Weights of a small mixture-of-experts language model, trained from scratch on English Wikipedia: vocabulary 16251, a variant of Adam for the experts.
Below are experts of layer 7 (counted from 0) of a mixture-of-experts language model. Rows are named router (the router's row for the expert), gate (a neuron's input weights, with its number), up (a neuron's input weights, with its number) and show model dimensions 0-255. Each number is 128 + 32 x the weight over its row's rms, rounded and kept within 0 to 255.
Before each expert's rows: a language model's description of what the expert responds to; "comes after" lists some tokens at least twice as common just before its tokens as in all text. This comes from a sample of Wikipedia text that the model never trained on. Tokens count by the router's weight.

# expert 2
It responds to: Line breaks, past verbs
comes after: "\n", " |", " was", ".", "==", " =="
router [141 144 141 127 174 124  76 161 103  82 121 155 156 131 142  99 125 164 109 139  67  88 170 130 102 108 110 109 122  93 136 140 161 153 135  95 178 120 116  89 156 134 127 155  86 163 176  88  52  92 163  86 151 134  90 117 167 131 210 111  98  96 195 107  83 177 111 114 108 178 121 116 144 107 130 175  87 171 115 136  74 117 104 124 174 186 150 110 121 106 104 163 146 135 118 175 117 137 120  95 147  90  94 145 148 110 131 142 108 119 122 141 109 144 127 184  73 105 146 122 107 153 174 111 174 169 123  54  76 137 114 158 130 111 100 145 121 155 135 103 150 146 127 102 140 174 118 160 198 131 199 140 184 106 153 133 128  98 134 114 128 118 116 151 164 114  67 141 130 153 151 255 161  93 151 111 168 185 149  85  84 150 175 141 130 152 159 139  89 183  98 155 171 140 110 150 112 152 150 148 146 127 126 134 172 111 139 155 165 136  69 134 116 126 154 140 142  91 151 143  95  65  84 133  94 183 119  82 135 175 156  95 148 124 156  88 178 148 143  94 127 124 106 173 131 127 123 158 103 150 141 137 172 113 193 154]
gate3 [151 128 126  53 110 143 111 123  94 140 129 159 118  99 160  83 151 138 130 135 149 140 157 142 112 131 119 123 110 123 106 136  99 121 175  97 158 143  59 147 108 119 138  99 130  82  72 112 132  98 146  90 142 192 180  92 135 142 129 139 178 144 118 180 107 114 114  60 105 154 119 182  77 188 124 188 166 131 148 140 134 137 155 115 161 159 131 127  77 160 159 142  69 115  92 224 115 167 109 175 169 188 138  98 151 152 101 110  93 178 150 121 122 146 108 115 117 127 131 171 121 135  89 108 134  88 142 147 150  92 114  99 138 162  93  89 149 124  88 115 195  97 127  76 129  95 123 120 108 135 120  36  77 127 116 179  30 161 103 163 194 123 177 155 104  95 139 146 150 193 116 112 153 112 131 140  84  96 134 180 177  94 127 125  95 101 137 145 127 115 156 136 136 151 141  67 192 146 146 166 125 123 106 180 151 107 141 102 139 133 105 119 188 177  93 129 113 177  98 174  91 123  99 111 251 157 123 106 133 115 171 171 125 121 109 138 120 149 147 139 191 141 147 131 151  93 118 154 123 129  70  76 116  84 103 106]
up3 [180  78 116 122 123 157 108 111  84 102 131 121 150 155 137  87 177  83 152  95  96 166 107 168  49 102 130 139 113 109  69 135 157 122 124  90 106 131 127  92 125 150 112 178 121 146  81 109 101 100 208 167 104 137  82 123 104 164 176 130 149 129 105  85 161 175 124 126 135 156 105 153 179 104 114 117 107 144 138 115 151 175  54 148 137 172 119 178 116 120 110 149 124 142  95 188 165 119 174 105  77  78 121 142 105 139 164 133 140 158 143 134 154 133 128 165  81 168 130 153 131 116 119  65 146 152 146 130  87 129 196 146 141  92 137 150 149 160 140 121 143 130 129 109 139 157 129  74 162 135 168 116 172 152 138 105 139  63 140 145 138  78 152 139 117 119 141 126  37  73 111 176 207  47 122 159  81 113  77 112 137 189 140 124  94 155  77 115 144 120 158 117 168 132  94 116 137  92  99 151  89  95 125 177 103 129 146 110  51 174 115 104  80 104 151 144 111 126  85 130 158  94 106 113 128 103 125  64 109 170  70 131 104  76 118  93 144 100  80  53 138 140  91  76  98  80  95 179 139 113  89 204 133 151 132 122]
gate4 [141 107 151  86 141 187 146  45 113 168 142 153 115 113 198 161 156 149 113 128 178 166  95 141 154 111 174 118 118 115 170 130 168 108 118 166  78 115 112  86 117 176  80 127 117 130 114 229 145 135 126 122 103 157 130 161  80  72 161 127 199 103 145  94 163 135 126 104 109 145 105  98 182 122 172 169 110 122 138 168 113 129 113 104 114 144 107 141 121 112 136 175  98 156 133 139  98  82 158 120 165 145 121 187 149 180 145  96 111 175 184 145  54  84 124 126 129 151 141 117 101 130  99  86 106 145  83 123 125  75 110  82 176 173 151 105 101 107  98 129 179 102  62 157 137 129 113 109 120 146 119 157 178 122 152 117 167  83  90  66 147  97 112 118 177 148 121 137 152 127 140 105 129 142 173 120  60 141 153 128 144  92 137 181 225 150  64  61 168 167  79  87 157 115 115 147 152 103 131 150  69 103 123  82 141 137  92 105 128 135 138  97 145 155  45 147 126 111  92 145 108 147 142 117 109 102  47  83 175 126 136 139 126 169 155 115 158 157 116 135 142 129  90 132 147 129 174 145 154 127 144  95 164 139  62  75]
up4 [149 110  86 127  92  24  97 178 110 130 143 117 172 123  96 133 109 114 106 102 110 139 154 146 109 147  67 116 133 143 113 139 120 160 156  89 183 131 137 159 172  99 179 128 112 128 156  97 142 105 136 120 133  97 119  62 133 114  99 169 105 119 138 121  88 130 131 182 104 119 175 200  95 154  51 117 145 177 135 122 153 116 153 104 147 124 134 160 159 142  98 133 148  69 149  92 154 117 143 136 112  98 191 135  82 113 126 154 146 130  50 157 101 136 140 175 144  76 132 119 145 126 181 160 115 154 146 147 135 143 143 115  97  81  81  92 203 167 208 153 117 116 180 142 131 127 133 145 130 119 132 106  82  91  94 167 147 169 143 132 140 172 164 108 154  77 172 150 145 130 144 135  86  53 112 137 157 100 106 131  95 152 115  85  88  90 109 146 103 132 120 142  43 150  90 141 121 173 109 122 215 132 100 164 134  86 159 197 134 147 126 181  62  84 168  94 102 134 201 124 122 129 114 109  52 155 161 217  93 118 101 137 131 108 125 106 115 133 174 150 122 137 147  97  99  97  63 111 143 173 123 174 138 107 136 158]
gate5 [123 124 109 131 136 165 145  53  96  96 115 118 112 177 109 149 136 105 191 144 150 174 177 124 106  82 191 144 147 122 137 112 158 184 108 104 150  85 127 123 123 135  95  43  88 142 134  86 111  86 144 146 111 113 123 105 165 146 158 169  83  81 139 187 136 131 115 133 179 113 158 167 109 127 195 103 100 100 114 174 121 133 164 151  85 101 144 147 123 131 188 149 119  62 146 136  64 136 121  71 182  63  95 185 175 186 100 129 118 170 108  93 109 169 163 138 186 135  78 197 105  58 132 115 101  76 155 128 126 150 215 136 150 193 108 129 134  98  90  75  60  88 129 138 139 183 120 116 120 123  92 159 178 130 149 121 187 100 155 100 138 101 104 153 109 148 220 132  87 144 131 135 103 133 181 129 153  99 173 136  86 140 150 113 140 130 158  94  96 132 118 122  65 133 110 101 101  93 116 117  94 130 119 111 177 132 161 183 112 141 154  90  74 167 103  84 134 128 137 104 145 117 119 141 134 120 141 161  84 112 105 125 161 152 106 133 129 107 108 146 170 128 172  70 112 112 109  65 103 162 139 100 144 124 115 109]
up5 [118 146 105 160  70 204 150  97 159 116 160  65 129 124 103 138 149  74 157 116 152  86 130 104 177 159 176 129  59 121 145 174 105 154 125 161 212  78 131 160 157 180 130  59 129 121 158 159 113 100 123 106  76 120  77 139  91 186 115 117 128  88 111  76 136 143 149 177  97 144 112 134  83 145  87 100  87 163 168 130 140  83 142 160  91 125 121 109 114 124  99 160 110 129 124 142 130 155 145 144 125 110  92 179 155 100 127 156 132  93  87 113 118 101  96 170 145  75  94 125 184 146  76  99  64  59 168 130 132 180 135 114 126 186 106 139 124 160 107 131  65 123 179  91  87 158 105 176 121 134  57 199 117 109 130 153 132 167 154 172 177 171 132  76  58 103 200  97 139 161 107 132  68 123 184 175 164 111  74 115  94 128 100 134 133 136 129 134 161 119  94 127 105 126 107  77 116 156 110 136 136 118  88  86 102 111 145 144  80 147 141 149 134 176 135 167 147 153 139 143 124  92 146 144 165 106  70  66  77 156 162 131  95 155  88 135 112 129  96 114  99 137 122 117 120 103 135  73  81 104 135 137 100 170 134 149]
gate6 [133 182 156  57 119  98 128 115 168  93  98 137 125 178 136 151 147  87 123  64 133 142 155 152  88 154 110 152 116 122 164 148 159 133 113 149 178 138 143 160 112 154 124  90 147 172 109 157  84 122 143 128 105 125  95  94 159 184 125 137 138 130 149 175  79 170 151 136 120 156 145 133 118 118 143  79 111 119 167 109 170  90 136 108 124 128 117 167 113 167 124  77 103  91 130 151 121  96  69 156 106 141  71 130 130 158 137 202  69 124  70 129 127 156  87  84 206  88 105 131 112 133 187  95 123 105 159 120 126 158 125 151 123  75 204 154 151 159 116 122 143  83 131 148 180  62 100 113 141  97 110  47  83  85 138 106 140 182 125 124  94 108 135 143 146 140  82 132  84  90 171 156 157 164  99 150 124 109 185 160 107 114 146 142 114 116 139 122 159 163 142 140 103 157 137  85 108 181  71  72  59 129 135 143 214 140 148  83  62 194 117 127  96 126 140 140 182 191 105  83 183 107 131  88 105  95 144 112 149  64 146 135 122  93 120 129 127 116 112  94 123  81 168 145  75 111 114  90 161 120 116 224 145 110 118 142]
up6 [140 184 142  82  52 126 124 111 112 109  95 113  78 129 166 136 194  43 211  87 119 168 126 158 119  70 138  74 145 117 116 136 116 169 115 109 120 121 136 164 129 166 118 113 154 139  51  84 120  96 168 141  79 147 117 148 115 197 141 137 141  81 131 154 113 142 130 124  97 131 174 149 143 171 121 125 155 129  58 113 114 118 180 118  91 155 110 129  69 111 104 116 124  88 148 159 159 114 141 164 129  71  99 150 154 142 137 147 117 103 121 105 123 148 120 104  61 128 118 142 131 128 144 121 118  84 153 130 128 101 100 108 144 150 175 141 182 189 107 135 238 161 145 128 115 118 104 182 105  83  95  88  96 126 108  92 130  45 149 128 153  68 119  87 135 152 137  98  78 128 125 152 167 124 165 142 113 104 123 120 124  78 167 146 151 116 142 103 115 180 148  97 101 120 173 116 149  51 112 137 140 157 126 144 168 111 101 137 106 184 121 120 147 106 192 130 127 100 129 105 176 125 138 151 148  90 186 154 128 123 196 157 211  93 193  99 205 136 171 122 113 113 174 104 110 118 115 114 131 144 132 185 102 114  65 165]

# expert 14
It responds to: Infobox and table markup
comes after: "\n", "\n ", ")", "″N", " Party", " /"
router [127 130 120  92 176 145 130 114 155 131 176 106 161  94 132 109 110 126  57 138  94  88 112 112  88  80 141 177 152 100 172  97 110 138 180 106 129 108 183 182 125  68 132 156 124 216 137 114 173 140 124 136  98 140 129 177 119 166 101 129 106 152  98 175 105 133 155 102 116  94 169 171 115 174 119 147 118 132 125 125 143  85 162  63 193 114 152 171 161 127 149 127  68 140 131 100  83 149 119 102  97 126 158 120 108 144 106 102 148 133 146 132 154 165 139 134 102 168 129 151 129 114 119 142 148 158 202 180 169  77 110 161 113 130 121 121 126 172 109  67 140 111  95 139 139  68 144  53 171 116 115 119 102 149 163 250 122 125  58 177 137  98 146 155 206 128 120 144 122 114 165  47 133 133 121 107 170 131 135 111 186 138  80 191 170  81 152  78 138 124  89 118 193 118 127 120 161 101 129 158 144 128 121 159 131 123 132 137 126 107 142 110 144 169  66 141 103 147 133 115  89 117  78  87 111 131 149  79 102  91 178 132  97 115 160 124 191 125 160 100 110 128  73 183 149 111 121 198 147 139 167 150 114 136 179 175]
gate0 [157  96 144  60 132 144 138 153  64 161 160 114 114 119 117  85  84 158 143 105 147 133 244 136 121 143 162 153  95 155  72 132 114  90 154  80 169 113 150 129 153 110 165 134 161 128 170 142 101 175 126 132 117  45 117 146 112  79 155 213 119  94  69 173  97 106  81 150 110 107 149  97  83 100 127 108 130  72 120 165 141 103 127  98 155 145  98 175 119 121  91 150 150  69 111 133 122 124  91 199 121 129 128 145 112 129 146 150 140  99 107 132 150 155 137 119 145 173 117  79  99 172 135  74 118 124  77 109 166 120 122 126 107 104  90 157 165  93 155 164 158 178 159 155 144 113 159 117 147 141 121  91 141 140 155 105 190 166 155  87 152 133 147 125 123 140 138  88 136 114 167 106 136  75 172 129 118  31  68  96  41 142 150 144 156  99 138 131 127 156 183 193 112 126 161 117  62 181 133 146  78 137 144 130 116 132 148 140 112 159  99 162 102 103 130 179  91 104 143 167 140 118  66  86  90  84 181 145  87 173  99 123 186  85 148 146 148 153 133 168 117 138 140 135 166 157  90 116 106  85 115 101 137 128  71 171]
up0 [ 75 105 125 104 109 134 134 131 110 149 161  89 146 100 186 119 101 139 125 102  89 167 154 113 141 125 157 119 104 130 114  93 185 113 154 150 140 135 154 127 182 159 125 143 155 136 174 131 100 108 211  61 121  39 114 170  87 127  90 226 103 158  90 172 126  94  94 133 161 113 151 112 132 157 130 106 146  84 105 123 126 153 110  84  45  85 154 167 108 136 113 158 131 107  99 141  40 141  74 199  99  91 134 147 148 111 102 135 119  56 138 171 182 181 205  95 108 158 142  71  98 176 135 147 154 118 170 120 132 121 111 147 145 133 143 133 142 115 172 150 161  93 131 111 122 114 178 153 180 133 153 174 103 140 142 105 144 134 171  88 125 104 129 102 122 146 142 108  97 191 151 117 102 100 134  88 137  69  88 108  75 179 198 157 120 119 161 123 155 160 152 178 129 118 119 158  91 198 135 134 137 131 121 130 110 113 125 158 101 149  81 160  98 104 165 140 115  32 163 165 181 115 132 123 132 109 124 164 109 125 124 139 146 126 169 182 158 179 121 196 118 147 161 121 142 148 114 103 114  68 167 108 123 138  88 136]
gate1 [149 158  80 134 137 155 142  70  96 146 131 156 141 103 111 149 182 122 117 125 154  92 146 196 121  60 124 103 176  89 170 106 151 139 127  97 197  94 116 113 180  57 184 166 128  55 123 137 120 141 127  69 143  95 142 128  91 193  93 116  93 166 154 139 103 154 111 135  98 149  96 106 100 129 108 159  82 190 117 163 159 155 181 151 195 102 150  85 100 153 123 139 194 103 130  93 152 145 116 112 145 130 139 127 146 162 152 129 168 159 143 144  61 106 150  81 115 117 121 170 132  81 113 127 152 123 105 124 125 127 149 106 135 122 218 149 117  89 152 107  98 191 131 108 184 125 151 168 144  92 129 151 109 134 177 149 155 150 134 184 174 150  98  45 101 170  85 162 167 134 135 125 148  90 175 106 151 146  64 119 102 160 109 119 161 163 138 142 106 122 115 122 152 178 107 107 129 173 103 163 109 104 180 163 172 122  93 118 125  98 158 127 109 134  81  93 181 154 112 132 101 149  79 159 182 195 149 156 157 157 136  63  91 142 144 104 102 159 152 186 136 155  73 139 170 140 183  94  99  82 118 129 128 155  87 130]
up1 [151  73 100 112 116 111  99 103 116 100 110 104  89 157 138 145 140 100 122 140  85 104 168 128 170 145 114 179  85 132 134 137 135  95  78 173 192 147 140 126 178  72 167 152 120  72 163 112  93 196 222  74 174  98 159 142 158 119 130  76 114 156  94 102 100 150 155 145 103 103  97 171 100 118 162 101 119 130 138 111  80 168 119  72 117 157 126 134 153  85 140 135 122 171 154 172 125 124 114 141 145 149  80 119 124  94 136  27 130 101 151 170 130 167 133 182 101 150 165 144 110 140 104 158 158 112 128 125 167 142  82 215 157 123 108  73  95 159 150 145  97 135 142 130 144 155 120 161 107 102 160  69  79 125 145 151 147 129 103 136  24  83 102 181 128 111 151 129  99 151  75  76  85 100 146 124 182 107 110  96 118 106 116 153 140 151 131 105 183  89 130  94  95 121 128 125 150 157 118 134 165 119 147 153 102 103 110 122  80 116 143 120 119 143 125 178 164 174 132 194 141 100 171 171 104  68 132 121 126 168 149  54 137  86 110  20 129  98  93 109 117 123 114 129 100  74  73 145 116 163 130 128 103 100 116 107]
gate2 [124 167 144 170 126  69 117  89 151 174 124 162 131 136 107 119  92  45 177 150 164  99 121 103 163  65 135 184 125 206 102 152 153 140 145 158 100 124 170 121  87 143 120 136 117 186 103 131 104 115 121 134 196 172 205 141 154 185 122 104 104  90 157 111 150  85 106 133 117 184 114 131 146  94 179 122 156 122 131 139 179 112 149 125 146  83 132  99 150 114  99  98 160 139 140 172  96 176 123 155 126  72 114 136 103 139 112 107 158 120  94 133  55 106  96 125 129 162 150  90  89 172 127 155 120 196 104 131 143 187 158 138 139 107 187 148  60 122 147 108  94 139 147 150 121 152 143  92 152 163 116 133 143 121 156 158 115  75 104 150 105  70  71 139 148  98  86 115  82 127  50 140 134 127 162 131 113 164 121 102 145 152 163 154 118 151 134 132 109 159 130  99  65 135 199 142  67 154 123 126 112 117 200  81 131 157 104  87  71 183 149  91 178 134 156 130 100 151  46 116 142  46 134 118 152 165 161 154 115 132 143  78  97 105  96  77 121 129 101 111 109 134 118 163 126 122 155 141 155  60 102 187 111  88  98 141]
up2 [134  88 136 154  79 142 103 144 103 161 143 177 181 144 129 136 124 106 109 111 146 120  67 105 138 100 203  99 134 173 117  89 146 131 150  88 118 113 124  85 140 122  92 179 111 101 114 175 161 146 146 147  87 158 115 143 154 139 144  79 114 162 118 104 177 118  93 173 167 146 113 157 166  78 138 143 111 208 129 202 138  50 142 105 160 145 108 151 138  76 131 108 150 133 113 114 113 134 174 127  97 145 203 102 117 194  70 137 153 123 156 141 140  90 133 110 172 141  83 129 136 152 156 116 142 171 122 123 133 101 108 129 128 161 199 100 172 148 156 142 110 178 136 162 130 170 117 170 152  93 128 180 169 185 162 142 150 120 108 148 106 102 163 107 164 153 156 126 147  87 142 128 135 104 135  96 118 110 168 147 120 136 111 173 132 180 115 104 107 139  78 102 166 141 194 116  82 157 140 154 139 133 148 173 143 141  62  64 120 174 174 199 137 180 105  89 108 103 119 124 105 183 148 171 192 150 139 115 107 157 131 106 154 127 159 178  87 101  36  97 138 225  94 128 136 113 129  81 173  97 115  77 147 131 159  69]
gate3 [ 98 130 140 123  89 152 115 134 116 159 123 146 139 137 136  96 182 173 126  48 152 145 144  66 110 109 128  89 158 156 136  88  93 123  38 108 117 113 163 101 130 153 129  84 101  58 142 179 135  85 125 141 150  80 142 134 116 166  86  97 131 113  82 112 130  99 111 122  99 177 203  93  98  86  93 123  96 115 155  63 150 167 121  94 121 114 157 145 117 188 142 137 129 147 187 122 102 158 159 101 153  89 110 199 141 124 145 109 119 138 165 144 127 135 116  89 121 133  73 179 153 164 136 117 223  99  82 152 136  80 125 147 131 132 129  84 103 168  55 140 120 147 117 133 154 111 165 150 115 151 135 171 152 125 110 138 135  80 143  86 110  91 117 152  76 127 160 119 153 149  70 124 139 137 123 123 123 140  88 120 123 157 171 139 168  97 117  97 203 130 159 124 109 139 120  64 164  74 104 176 169 137 105 169 114 123  32 153 163 129 144  64 157  71 151 121 131  99 102  78  93 125 125  76 133 138 168  97  94 126 104 212  60  79 185  50 158 140 176 150 111 110 119 139 128 129 140 145 129 130 169 119 134 161 146 139]
up3 [ 74 132 155 166  97  76 123 149 120 154 120  85  95 158  97 101  72 124 124  90 202 160 103 108  95 138  81 128 120 135 101  87  78 121 101 107 118 105 118  95 163 138 115 129 112 105 106 111 144  81  92 110 134 141 202 104  69 186 113 129 112 182 122 157 114 148  64 149 183 156 100  88 114 175 130 138 101  88 109  68 105 121 112 139 123 123 131  81 136 128 119 108 108 137 212 144  94 171 142 120 113  99 113  49  94 120  93  60 110 118 126 154  88 165 128 135 124 168 156 131 116 167 168  64 157 133 124 181 118 128 150 179 156 155 138  90 176 134 138 123  89 129 127 126 184 126  72 134 109 139 198 137 132 112 120 184 180 153 153  97  72 181 200 130 114 184 125 109 165 147 120 104 167 122 115 151 174 159  64 133  90 137 172 155 140 121 139  89 187 136 122 108  77  75 100  86 187  55  77 139 174 176 147  94 105 164 118 161 138 154 136 128 177 124 104 117 119 126 139  99 126 126 121  78 102 154 106 147  84 115 132 159 116 121 185 149 158 102 136 144  79 154 132 105 114 164 144 130 112 209 170 139  99 138 152 166]

# expert 9
It responds to: Pronoun subjects, table values
comes after: " |", " on", "|", " On", " as", "On"
router [107  62 109 151 157 144 119 125  87  70 152  85 149 125 117 138 134 149 196 123 106 121 143 177 150 153 121 141 112 138  91 127  83 121 129 152 100 186  89 132 106 103 142  67 159 139 120 196 144 169 112 118 128  73 142 165 128  24  94 153 163 102 160 183 149 193 135 111 134 104 160 101 143  98 140 127  89  82 128  94 101 130 122 111 105 132 136 114 185 143 151 125  83 153 149 127 103 104 181 170  95 116 140 146 195 122 114  81 120 175 160 142 105  77 108 104 128 159 145  94 160 133 101 120 105  97  68 105 208 125 108 179 168 130 140 166 105 149 111 143 130 111 138 166 100 154 174 110 205 120 144 125 127 123 116 140  78 129 111 103 145  80 211  84 134 117 114  69 132 136 152 216 114 172 147 114 138 137 129  94 155  78 115 146  70 117  96 109 133 143 134  93 123 124 176  85 127  90  91 132 121 107 118 102 132 154 121 167 116  98 126 127 145 112 160  30  95 119 117 112  96 165 169 157 164 161 109 203 132 179 134 120  69 169  79 139 178 139 107 133  77 168 161  76  72 126 142 141 130 126 155  90  90 128  71 128]
gate2 [ 91 154  93 145 147 146 166 104 129 173 120  61 178 121 169 136 121 174 100  78 159 112 163  87 139 113 130 125  72 182  85 168 134 126 161  97 116 154 118 130 157 159  90 179 115 165 136 143 170 149 150 136  88 190 116 151 151 139 128 142 198  84  79 136 119 118  99 118 194  79 155 119 133 123 156 153  84 114 102 112 153  38 124 128  99 109 119 145  92 130  94 129 146 155 158  92 152  96 145 108 114  92 117 147 128  90 159  89 120 140  89 103 165 144 202 149 131  94 159 118 120 160  79 168 103  75 120 112  89 109 130  96 131 111 144 164 113 117 182 127 188 144  91 165 157 134 125 102  82 122 130 191 136 152 172 195 204 156 141 153 131 114 152 130  79 161 144 137 115  70  95 124 133 141 159 136 138 124 113  50 146 179 218 144  93 147 175 100  95 173  98 110  90 153  83 181 106 149 139 163 104 148 143  73 123 104 140 155 166 101 167 119 163 117 151  81  50 122 155 160 107 125 115 126 122  89 129 157 107  94 128  90 125 152 195 112 119 184 180 135  75 106 124 149 126 124 120 121 128 104 146 134  70  79 164 188]
up2 [111  89  97  90 121 166 110 148 139 132 149 150 135 128 107 140  93 120 126 104 106 138 142  76  97 183 113 152 131 138 124 132 158 139 114 166 120 131  99  88 109 168 147 162 178 173 137  77 159 112 131  68 152 101 144  99 102  97  59 194 153 190 100  74 116 144 201 161 108 115 101 141 155 179 178 148 148 162 140 151 175 117 156 126 140 108 181 169 188 106 244  68 169 152 142 102 150 166 128 147 107 133 142 176 118  61 155  84 123  96  93 149 126  93 150 167  97 128 136 148 115 128 125 179 136 166 164 138 197 105 108  99 160 164 143 120 116 149 129 137 117 144 130 102 124 166  81  79  90 110 143 184 132 109 168 176 144 160 109 104  84 146 126 100 175 146 130 184  74 124 116 101 102 164 130 166 148 212 189  97 128 161  84 144 125  76 166  82  94 158 141 105  77 156 116 136 139 143 140 145 156 145 170  90 134 122 143 183 156 157 108 116 104 130 113 143 127 128 182 127 129  52 100  93 122 176 198 119 120 135 136 142 116 173 123 158 146 162 111 138 187 139 171  94  96 123 134 148 197 147 139 117 114 166 159 189]
gate3 [145 107 126 145  86 145 103 106 226 112  98  95 147 147 178 170 103  83 193 146 149 163 130 204 142 131 143 113 140 121 132 127 121 100 130 120  92  86 164 117 132  78 128  74 145 206 101 160 113 109 143 155 106 150 129 159 108 158 184 132 191 146 106 158 166 139 152  96 114 133  94 168 155 109 149 106 114 138 124 161 154 165 102 121 203 138 175  94 154 174 129 149 164 143 151 166 142  99 178 138 129 110 100 123 121 114 152 115 131 124 130 101 126 106 107  60  73 130 113 105 130 136 124 109  91 115 118 109 168  88 120 176 121 118  99 119  80 128 124  93 172 130  88 127  89  97 110 110 112 145 141 146 149 174  98  84 128 101 164 111  95 156 103 140  89 101 176 131  94 125 137 150 162 163 163 141 140  93 131 103 100 137  98 153 126 187 159 193 178  86 148  61  94  81 107  79 156  93 153  97  96 156 110 105  74 128  94 176 135 128 126 137 183 157  84 119 100 127  66 156 173 225 111 156 124 111 120 171 165 111 167 116 103 143 206 160 132 140  90  85 201 117 135 138 121 158 149 192 132 127 169  36 127 184 180 122]
up3 [140 140 134 195 174 142 152 127  99  35 109  83 137  86  61 125 106  98 131 130 134 134 111 109 152  88 109 134 160 203 107 148 135 145 182 141 116 154  80 144 166 176 107 159 125  94 142 139 138 124 110 140 119 131 134  75 137 104  83 119  77 151 186 136 121 139  81 155 120 133 191 104 159 134 161 102 101 167 116  79  86 132 119 147  94 150  91 198 132 114 113 120  81 111 129 105 136 140  89  97 104 153 145  92 124 140 139 154 117  94 100 160 128 132 100 135 113  97 130 182 135 143  59 115 162  69 139 138  93 114 163 127  85 123 128  84  66 132 163 108  96 122 139 149 101  93  90  96  88  90  89 148 136  92 164  98 104 142 198 140 144 157 187 103 134 140 131 107 164 206 130  82 160  72  76 173 128 117 125  87 156  88 125 107 112 101 152 166 100 134 111 137 128 162 151 177 107 181 137 135 183 132 134 130 160 189 179 145 177 129  66  95 134 128 206  88 187 144 158  96 106  98 122 167 149 170 108  73 138 166 144 107 130 133  81 118 116 137 151 130  52 138  99 111  87  97  76  75 178 148 108 197 155  91 125 152]
gate4 [136 114 118  56 122 166 109 133 154 128 199 114 113 102 108 103 180 119 125 147  82 151 164 152 162 115  82 118  89 108 140 131  80 156 102  92 123 151  97 130 160  39 169 106 158 125 189 125 127 143  70 133 202 127  85  88  68 144 117 156 125  69 182  86 116 147 130 137 111 142 171 136 127 170  93  69 167 126 128 142 135 175 162 152 168 117  90 119 105 127 138 158  91 127 142 174 157 121  95  91 126 112 127 138 144 112 105 142 189 144 133 149 133 120 127 232 126 145 103  96 104 113 112 141 103 106 114 188 151  52 159 141 191 144 144  92 122 101  96 147 123 137 154  74 128 147 128 140 111 120 143 105  97 125 136  61 145 149 156  87 110 157  64 154 121 153 121 178 179  96 194 178 108 178 135 123 106 117 211 122 116 135 120 143 127 117  83  86 123 123 102 152 175 150 154 104 116 142 135 163 128 102 162 142 165 140 164 159  71 136 145 113  84 122  59 174 140 179 172  63 126 112 132  95 124  97 126 117 139 101  90 109 189 236 128  79 104 117 152 123 180 127 142 161 128 138 139 124 109 111 115 132 186  86 106 103]
up4 [123 140 146 126 199  83 149 153 165  67  49 137 136 154 141 107 172 138  81  94 130 187 105 191 160 135 147 108 140  91  73 140 157 147 111 185 163  85 139 109  73 183 102 109 115 133 130 112 120 137 141 144 125  74 155 118 130 145 132 128 197 183 157 141 107 138 146 133 138 102  77 156 176 105 127 170 155 128 119 100 121  34 105 100 102 143 149 163 145  65 128 142 162 154 108 100 131 126 196  93 153 118 168  99 179 124 104 108  88 123 145  94 116  98 158  71 137  97 146 159 160 128 165 104 135  93 128 153 136 204  75 121  96 135 109 206 175 159 222 160 119 130 103 167 161 106 138 167 184 142 122 193 158 111  97 165 148  86 115 124 157 173 177 132 109 121  94  83 117 166 117 114 158 104 127  91 160 131 149 157 130 151 121 161 115 172 140 123 114  83 141 133  94 160 121 172  98 178 142 105 112 183 124  54 118 113 131 124 117  78 139 115 152 105 150 143 121  92  71 154 140  96 105 121 185 150 146 125 136 155 151 143  62  58 100 120 129  98  94 166 131 126 100 147 160 119  84 191  92 140  85 142 110 119 160 109]
gate5 [ 90 117 107 116 130 125 136 191 121  60 121 117  94 158 151  70 159 149  87 145 144 133 201 169 104 106 126  86 133 106 125 112 102 142 147 139 160  80  58 168 135 131  95 109 112 107 162  82  93 148 157 144  88 147  98 100 107 117 152 123  79 154 137 136  77 104 107 163 115  96 255 179  34 102 131 101 107  74 152  98  77 119 110 122 128 129 144 127 117 120 143 127  57 146 178 155 110 169 133 132 160 145  76 111 130 115 103 116  41 171 146 101 199 115 105 117 167  86  53 137 199 131  79 199 164 112 151 129 147 168  88 187 158 118  58 129 171 119  99 130 104 144 142 138 109 130 125 133 142 137 130 114 116 130 103 136 139 136 183 152 127  98 161  91  94 133 147 109 144 136 189 143 130 133 198 150 112  75  83 147 109 134 111  78  91 116 124 118 135 179 112  90 142 126 122 160 120 141 102 108 149  99 101 158 126  98 166 140 130 134 144 141 154 144 159 154 136  94 144 180 163 105  53 143  91 122 166 132 183 112 110 141 198 144 149 109 143 131 129  82  94 144 130 172 142 130 110 130 123 176 141  85 180  95 142 160]
up5 [ 75 113 171 138 166 112  94 135 101 120 116 117 182  61 111 106 166  89  57 133 167 135 134 135 121  92 139  81 110 110 175 120  89 119 116 147 212  67  92 185 116 117  62 141 169 117 118 140 176 104 135 145 102 134 120  91  85 121 138 121 100 170 154 114 117 149  86 148 126  88 205 139 113 168 134 133  76 129 164 151 160  96  94 145 131 132 123 175 141  64 112  85 115  97 134 100 169 103 119 124 194 165  61 143 108 125  94 141 121 144 201 125 144  73 118 135 140 129 138 140 125 123 169 105 121 154 127 157 135 121 149 166 134 168  82 133 140 149 104 127  96 158 139 111 110 128  90 159 101 153 126 125  88 114 202 173 147 103 112 113  65 157 120 131  75 119 118  91  78  71 184 116 159 154 141 103  82  80  61 108  96  83  77 104 130 151 104 116  97 168 146  96 179 103 150 121  79  83  58 135  69 159 136 137 133 113 207 121 133 169 191 106 128 137 143  80  73 115 126 165 141 131 169 149 114 107 162 114 138 151  69 140 147 168 176 159 146 161 117 129  92 130 129 113 176 103 149 103  84  94 177  81 129 163  98  89]